config.yaml
num_hidden_layers: 9
hidden_size: 256
n_experts: 40
experts_per_token: 2
d_expert: 128
d_shared_expert: 0
hidden_act: "swiglu"
moe_layers: [1, 2, 3, 4, 5, 6, 7, 8]
router_score: "softmax"
normalize_top_k: false
routed_scale: 1.0
balance_loss: 0.000608
balance_bias: true
router_logit_norm: 2.0
router_bias: true
init_std_router: 0.0301
lr_router: 0.00111
num_attention_heads: 8
num_key_value_heads: 8
head_dim: 32
vocab_size: 16384
norm: "rmsnorm"
norm_place: "pre"
norm_eps: 1e-06
positions: "rope"
rope_theta: 10000.0
rope_fraction: 1.0
qk_norm: false
attn_scale: 0.177
tie_word_embeddings: false
parallel_block: false
init: "uniform"
init_std_qkv: 0.0265
init_std_o: 0.00626
init_std_up: 0.0265
init_std_down: 0.00377
init_mimetic: 0.5
optimizer: "muon"
learning_rate: 0.0103
lr_mult_down: 2.0
beta1: 0.9
lr_head: 0.00633
max_grad_norm: 2.0
warmup_steps: 200
schedule: "wsd"
decay_fraction: 1.0
decay_shape: "linear"
final_lr_fraction: 0.0
batch_tokens: 131072
max_seq_len: 256
doc_mask: false
train_tokens: 425000000
max_steps: 3243
dataset: "wikipedia_en"
Below are experts of layer 3 (counted from 0) of a mixture-of-experts language model. Rows are named router (the router's row for the expert), down (a neuron's output weights, with its number) and show model dimensions 0-255. Each number is 128 + 24 x the weight over its row's rms, rounded and kept within 0 to 255. Numbers have three digits each.
Before each expert's rows: "raises" lists some tokens whose logits its average output raises strongly, later layers aside. This comes from a sample of Wikipedia text that the model never trained on.

# expert 9
raises: "th", "em", "og", "end", "um", "ug"
router:101114154111106172115141170117102112140099169145187165152104114120106134138136121176123128104152085165146096162135105112161092129126116112089122092154129122137107167122112158104158142111146112126154141136151172142096160118129149117150134166134127135117076158101123095099140145131118173094125110133142134104141144146107094066158123096130124157110125139119149112146103165167150152114145127117109142159139110117134103147122150111117113102087103154102162118137096139137154163133102145146137097133179108082174124098119136158156125135140113137162118112140087108156149118081126115124098120178121128115135106117124154115124142147141131162130076124096101164093174141097168132157158151145081132120134106187077118111132125139124107157132148144125150122131128100142157178135107157
down0:123112099121122119122124146144124130100125130126129165135098095152135164152129127148115157154130113109149158118132094149149093123116097121132133125157117122114171078164105137093125160067141102136104123132174095127142144075157132121193126085067122158139120107171138145165155086187129132108158129152124143095126149138116146168117169106097123159121142110092110120103107140122116117124119152111132089119128153137144114162165166099113110150118157085137122085117146074133123128119105154125104153107138086170112087109117109108098137106124133124143119110157131141115131114150097110126133149174144163115121142117138163157106125112126126142077136104119201120120170149107130123132089152120115093139126131122132111089100137174156169144162130119119146119152169093173154092117115122
down1:160150099117132088141166073140147087152107108161101135129131121124118143170133143106124082126130145168164133100154168098149116134095154147099123144144143156142096079133076095128111126098151133067077140078119133151152099131095118106131134156122162151113079070088097130115132110159131129164140085106147142096128145131159108139111105155154143112114143138179132110137097167170187135083133104147151112119117119098125101091169151123107142102130131142092123112161128116145158149146107131137091137130141140109116138101133138128150129101133153114104123118137127110110077125109101122153155149132091100131136114111086121085127100135090155183146136115115170154157132138146127117121163139108126161127098129119131133105154175152140145138129108120112122080096090105141133118126117133
down2:154110137136125124091131126117170149124124117130106123108087118097110146094150140151117092107182140145116118135165108158138142088106138124148148125148110162124118119166136148131152150119166126134114130152105085147144148124152170091132134138109151151117188160129165163137084132087150121173113145084122142130133093139061151152106141151117088106102158111118111126138118115141097114105065115157122136168135146143107149192141143146152119154124125104134121118135117147145179169147161095128157113174160115143126120137127106156141135116135092094128126119133138139069131177085121125153111086146149143123125099152112160125135134121137123161123127115109121153138122103135124130154113119125150181148105103174161150096131083116139062156114122117178086170115091111111126092129129127
down3:133154085106111124142094112140090155077086123132147116166187134138125123124185138104124124130121134146090127151091106101125154109120132130146072117116124171089068095136145096111147115117148109152129133116131136138149118116146167094118102106098162137127127140125112118137071157141132117103133109153087132122100122093141127148151071146107119107129180135112135113150088137132124123145142133111129149101130133163152124111156125122102136133152097130131102119174132126157103059158125122137137120094116167145138107105157125160141145145128123174087133134139151132124109147083127146141140117081109099111153142091171151124109129131127117092141103130108115086123142100119153170110157085109140109140076166115155165139105166084158089105102103123094137121143161118073105128155111160
down4:115100119076149097149161108090124140111149112127151130116119100132162123082108168131099141114139144112111132131121088146092122103117134144143129158149117134131118117139149125130150105143102081109130144141142136094106109118128174152133126144104096162109174144157085125109109100157144142125113179146135117068117123138106162092153134099132141116125125125115169134169122108108143157127110164180123126135093143138125120100164118136152145119145092111079122121148115076136085132155145112120135166154134138136130148127091097143110114111070121117126141129101111124150107130109070143150156143115112078106143124133105073103074158136167127139127161146119155157112106134130147157106180166115126153179155152162115066130141105102132140134107146131120127073118093141122112069156096133
down5:104128163118083132190146139134133136168143112121176155145104102123062118120165187155106156156159105079125079178153167142103123126130103132143111100114147123117117163116076107112145109104102111180141116112116114163099140135150137123173127137096108113102115099122097157129097137110126130143102152120135142158117151135153136108145129130139098112127083154151104093107114123106119178169123098107129110112156109141146140109093130115123143144140097111131105131128132127154153101161116115112110147098124104092137109100100172140110150133143099172133107087116131095123083090116107148134134156155182113103150130110139114115146130111132109163117137126149117150100136157144116113087151153133103138129136092069103120129098110106103164088117105109107121121103143113115164175111138180
down6:086109129121118135116133179180148111131130156152105156134133146144149086111091103130124147141110135111101128130136144130128130113153124089188140119122134118099116118092150138092180140138116135103168129117122159141136120139141109115183142112064090102164131114169116090080099104141152132126139149088126103136081141137172132132133138127135119144111150137142162125107108095131120111139113121130169183141130132105131107110154114093137150142044160091105103123135097134102143134127135117162143157143135127121096146115126127114147101125177112118145096106105117147172119144094114110138138123181130157085124133113142166118164162107122093122139173144185131095103103162139118153106147133142095144108141082117130119114073132111135109088101142140093161138126150159124103164146145084

# expert 26
raises: "\n", " in", " ", "-", " to", " as"
router:147128133123105119144145113091131146134111174139144138095152096115139147124123167127145099148159143122129133146169144102093102138142157128090131144162089158096148179108140143101152117155157152099139094121137127153075097139162096154176136121099110150137138112124116196141127099120148140050127077136133101162178119083133104141138142065090126148151125138126124137113102103124141124147140095134152166147149118132157156135134145095138107153104123139116117164080119127157131069082145111121125160118139148104144106132102122131134121157145110076131083104084141105089134126102100132118146101159165128098121099101132172157155093134134135105142125137114150142106169136105128147142120138095138164126102112133108124137117107129120105133129188082105150103157154145092132152120127124
down1:137139133164146094131100109093179119100117143089180174084158123111178137150124109124107114159126127128118149109132142126167064102118135131064103153130097133150154117117111149116114140149160109150126137140121122133141114141143160134087105081159132141127131113110137138116079142100119141118167118113145097120143139116157101104147169101152137103108132115096121126105135071123114122121107115097123140167112141104134160125147114111152118145110118119118131106114145135146143126131134090129138122147137116147150160131097152164141104167146108107149160155127117157116133097098143075146124130119123073112118154154170137102141158124116109153172132126153140130089085119115128100118146147120151193148152128167112119141119064107130157175196158170120114101167111147143108179095155119
down2:113142149135083120087178118123154081162144125147131117133114123156105120119109161142161167135133141130140112086105157130111120103135133131148143187084109130056121099106128173140108131146129170082147128136101079145087132137118094088148098171124098102122105077162111171118116119131117147132139130126188116142106128149147115151119122159114136131141137126119148098146150114131135138129098157116145127116157127095160133110164142162161119128133148128109071097155124076106146176122134151121131115142147115159100163127160106129148053110154115113109073125091118119126132143113101136136127143105099126069114147131104142118096106143110117131110143176129158110099103132076138138132113120143139148098123136075153105152166150145125134161151133125107143125089113094143162119107131145
down3:128121117146191097121163142122131138087149118104160116119146141121146144108104118127139089105142115171113122119113148108164105159143154074068118114126126167138135102095132154074120121158116117108097113152150170118138133108147140121118128090168165142140118100151130131129106132070109119089131148124172109095145150054134077126109146119141120078135048136142136136121116153097102166148137135121130139132139117139131137086185111128133149122119155109148150113105107170130154082132115121118177109133120125180112078095094111126122107104124112142118119157120131138159154098120122122141102130105124088141109121141120150132115118142108157126117117122149115101082184146163167119129142082147137156090118102139156117113140123129088116171119123157141113123120165141103132081126123101
down4:129120143160080129112132124119127132135135118114120181085167131146138137116108124124080106188105165170129126103154077162188105135136104099166140136143142117124139080128090130145140190106153140148114090126125123117153123151130125080118142145146177124153142110160140084121120155146138136143135079153130074113163140171133147113127128145107153137092139139116102139180091132156138098117146129155125111113144160134079121116129135126090167121143135078150149109102092138111163166136142137090145100127131129125121134128095060151124106141126136132140164140137113117136113088136166133152094147103123156132093158138087153140117132065105127133128113110107115098153101130146160152121127162111142150114109162156168154137092149118164119123126135116142116111135097102147076158139130122
down5:081128108128099156133116109110156130122148102132142156200126118110131112142105132121131117080120151122145148136129091150134133126113133127143172142105148120128108165125082104112095121078108136113130159151130139119118159154112130182203138112151115135117142128121128120121127149122116118168116140087150145111128110114099103145092062133133152152110108119139143125106094136131183129143129143136141105150163134142119129091113154137134141137118123113125142071132065135086107143110151062135111128140117120151104120173127128140118138114135127112142144129091101110096122122137150081114142156154144124173113132166101140139110102102117148138151134146102184121123167099123121097142152121078136108084132099129163139134112148118119195133119146160081175144107099199129164160154165129
down6:088104095168116139135111147124122149114154162133165173115089139151135127131091126132112090125097166132154098098109111135099181143154138139108162118099171086107142135109122102160124098131129090124097168106171119132122111198109148120123126134109145113058147125155138132139142155148124141120111111136131121162123090106141155108131136144124107117104124124145153099087125132148119136132149177153169137103138093166144124093142124135095127089102139130123155154128134126151101146128171073126115139094131130155151127117143156142168125131151117102129069143118109160143182102141093136108146120116159140121150115061118146094114133197126133134169141114116149127115167116083126146172130096140123128126160144083151101126113100116141147099128102146121084093124096154152140137162132142
down7:116138148147130143176154146104101139107105131130111168110143105155123132124111174147136116144114121091101142135134112116176123181141167114118146154112103128125106116099103153151140142151102106126134122129136087104129113138139118156146171133118106133147140193162104152161180143183153117105089143126124106086110126175112111082126126144137094108125112077111116129117142123116147122077117140139136132125104137122138124091163157122178096157121137103141144089150158152114165069099144117159155043163166128138113126155164134112113132149103088173123172121104164147122117108169148111148147118120144144118135163171116160130157142096113098124100106092120125122131136072115127094111109091153150147133118102114147109142136140120126135139133108102094142082114171127116134119142156149

# expert 28
raises: "\n", ";", " and", " as", " at", ")"
router:129136120171151112091148167128133149143125147148125145097108143135107157121141137158126106138143143094095107138124132106138106113127127128118115085148081104166154094122124131125096099096142119107130140151121120104120120146111117094151138132123151116156093074115140132090147175114124134095099166183163126144135136137097133069147113116109156146113161145162167122109143139136121108182126114121137100133132176099138113145144135117122144090113157129125152124178138128157154146139115168096117116153150112127123174132137107117137158148162162107168150133156118119175149119071164155101088094133112113173108116159082112125093107162116113161118134156151138131080147160164101161127142159147084125165092131122109127125109119126056103124123098138146120133130116092155181146131123182
down0:126064111138149143148105110084119126160145115112126134125074144124158192179154118100110125130154124146124109136138121121139110126123159180136114119138142100101155127109147132097130103131098111133079117092115097140165152127096124107102127116139152118131178115184144119129111108135099105123111145114165161121142123147150131135062173148125079120150104117118115102090105111127125086116082128161159114142154152147153166136104133150121082112209160144104120165150129118112123121136157138126157103149121136134113136112158135164154131141113109090118119107133159142132123084132110130092090144164127055118110109153119123088144142106173102115153130103116111094098081124137125118120131103156126149131139135141091146162141116118073096108135139126165147124124107125160127094104139106
down1:147109174109128147148124127144128120146132107165088151116202138148118179140122115156131125152080116169142100110162169154112119105146114158130096111087119156143167045098103130112110119156156140102122130135088142118115193130124125160127143104133109170107144132119116127137155121091117134109148143098135123110167163149109102141076142083143144083096121089129145098140119095128156090142124087118143159097102124120082140115126159141152116165123121156144122143122119144144132104112121137158120103142147132123169161162130139166146102081125152145169107127072155132101117125120135149068103128082130115119122080138111129148107139149110131147154159106138123102162112102147106135136156146139123108119153135104115168155151093091159147116126106122114098114118144157128117118119095147
down2:133109119136143134094144123140114132089104153127137085164173152134115166136129094153149148149124140123149119112174143131156172124124089100145156162117069153109096132142143112141116113161185193135136136129109136156163103080132126181100148149126153143118151139121121135153097115163100122154149160118148146107120115150080145150110074119138111139090142135136109104115095135113110162115140144185137171126090110139082106138128137125166144111133174124134132118099065142138090171137147141148100126115163118135123134141114154181114139108148124121115111128133168147103115136088148129130118180147133168180109129103172104103173140103110140107132166136139109151157115126120121122098167159155143162126106172090097110137120126135154136141137110135155121123082119130118158138148145132
down3:100151113131121092118143138132135145130117160127128147108148106098116105149148134121118124148129149106091179173165132143166078125103120127130140118135142108145157148139129125127130126092143118161143108145135168148074105119143162119117116180104119115159156125126168142126117124143147175136127113142095141099136137160132144124122127131117118121146107096102104108173164140140188145189150117088148124123127139114164159103104094117111097110133147089116162129105145167146113144097135135120089123142112167090173123132112152135121134148130092116097123145122104164108085162128109131152114068156128195081131164109135132131134090113134115137123126131132115170165114134116159146138146060123162103086142132148158111115113133152135128156100077085137143184144160106134168182120095126
down4:158157108126112123139116197112147140107151159151173100092142142154121141131106131099132142138158082114124134098147148148112144129139120094092132177164095081103085108122103152149124151110172136103108118140130154135128134108169120107151133117092126134146135098172118153115122108108146131117118129124097140123136158101153129115115099121153119146123141124139101142113121098173135125131134145118133139084142088156128132173153131149156141148144133124147178137145116163145113104143140132120122149140169150083117131132111129162139092124140115075160099129213133108151124108153113111121112153051136111097179114131136120125114111104122152118123133122121083133091152119145123082120160104100123112169166099146178126126126124146163182106111119109120114184146184105073147112141131121
down5:114109164118104142120118138135112188138123108089135129149147091137058125107143136143090162079124160110117158133078128113126139115169113119148114158130128192139139125132128128150142121142147121168128124143108120149163106136163114148151155127143130126066101105129121155167144075146115142099119132145138109108121144090150173134128143081124117148048082121110143109119145147118158116142123167128148155118120166141095099149124128153132141141151159100150121116132129155143110108160112087167138103176146155130128146129140148107094127103185119154130069132103150163138105145155119175112130135097100157147127192163147153123111096124118123147128151157140103128111124156123148105085093148146129151126136135144103162115124094072128092136125097113146143123134117136160095124157130123
down6:087103120117130139128133105121110113156142158132142107142151129104173099138135111095128147114136169130112146132126155122147130149164157124170096135120117116139126136181175165111123137152093076121113135127152127118153131135127133123132177125124185071091108110166136131154138155187113124138126118161092099135136133131112167105132126130115128125143134144161078158152160105102144169093090106170130088133120156131135155130146186130136097128138166120136084101116140140138135109094152117137119114107200119128125114166131153168121134105131099135146133136127114112112110166100155149173107094118158172131118089133069131109146139114165094113098118126120112130187147111125144118161163100120130126109130114119144117099055149127169139128109110121109173119094136143161112092124135094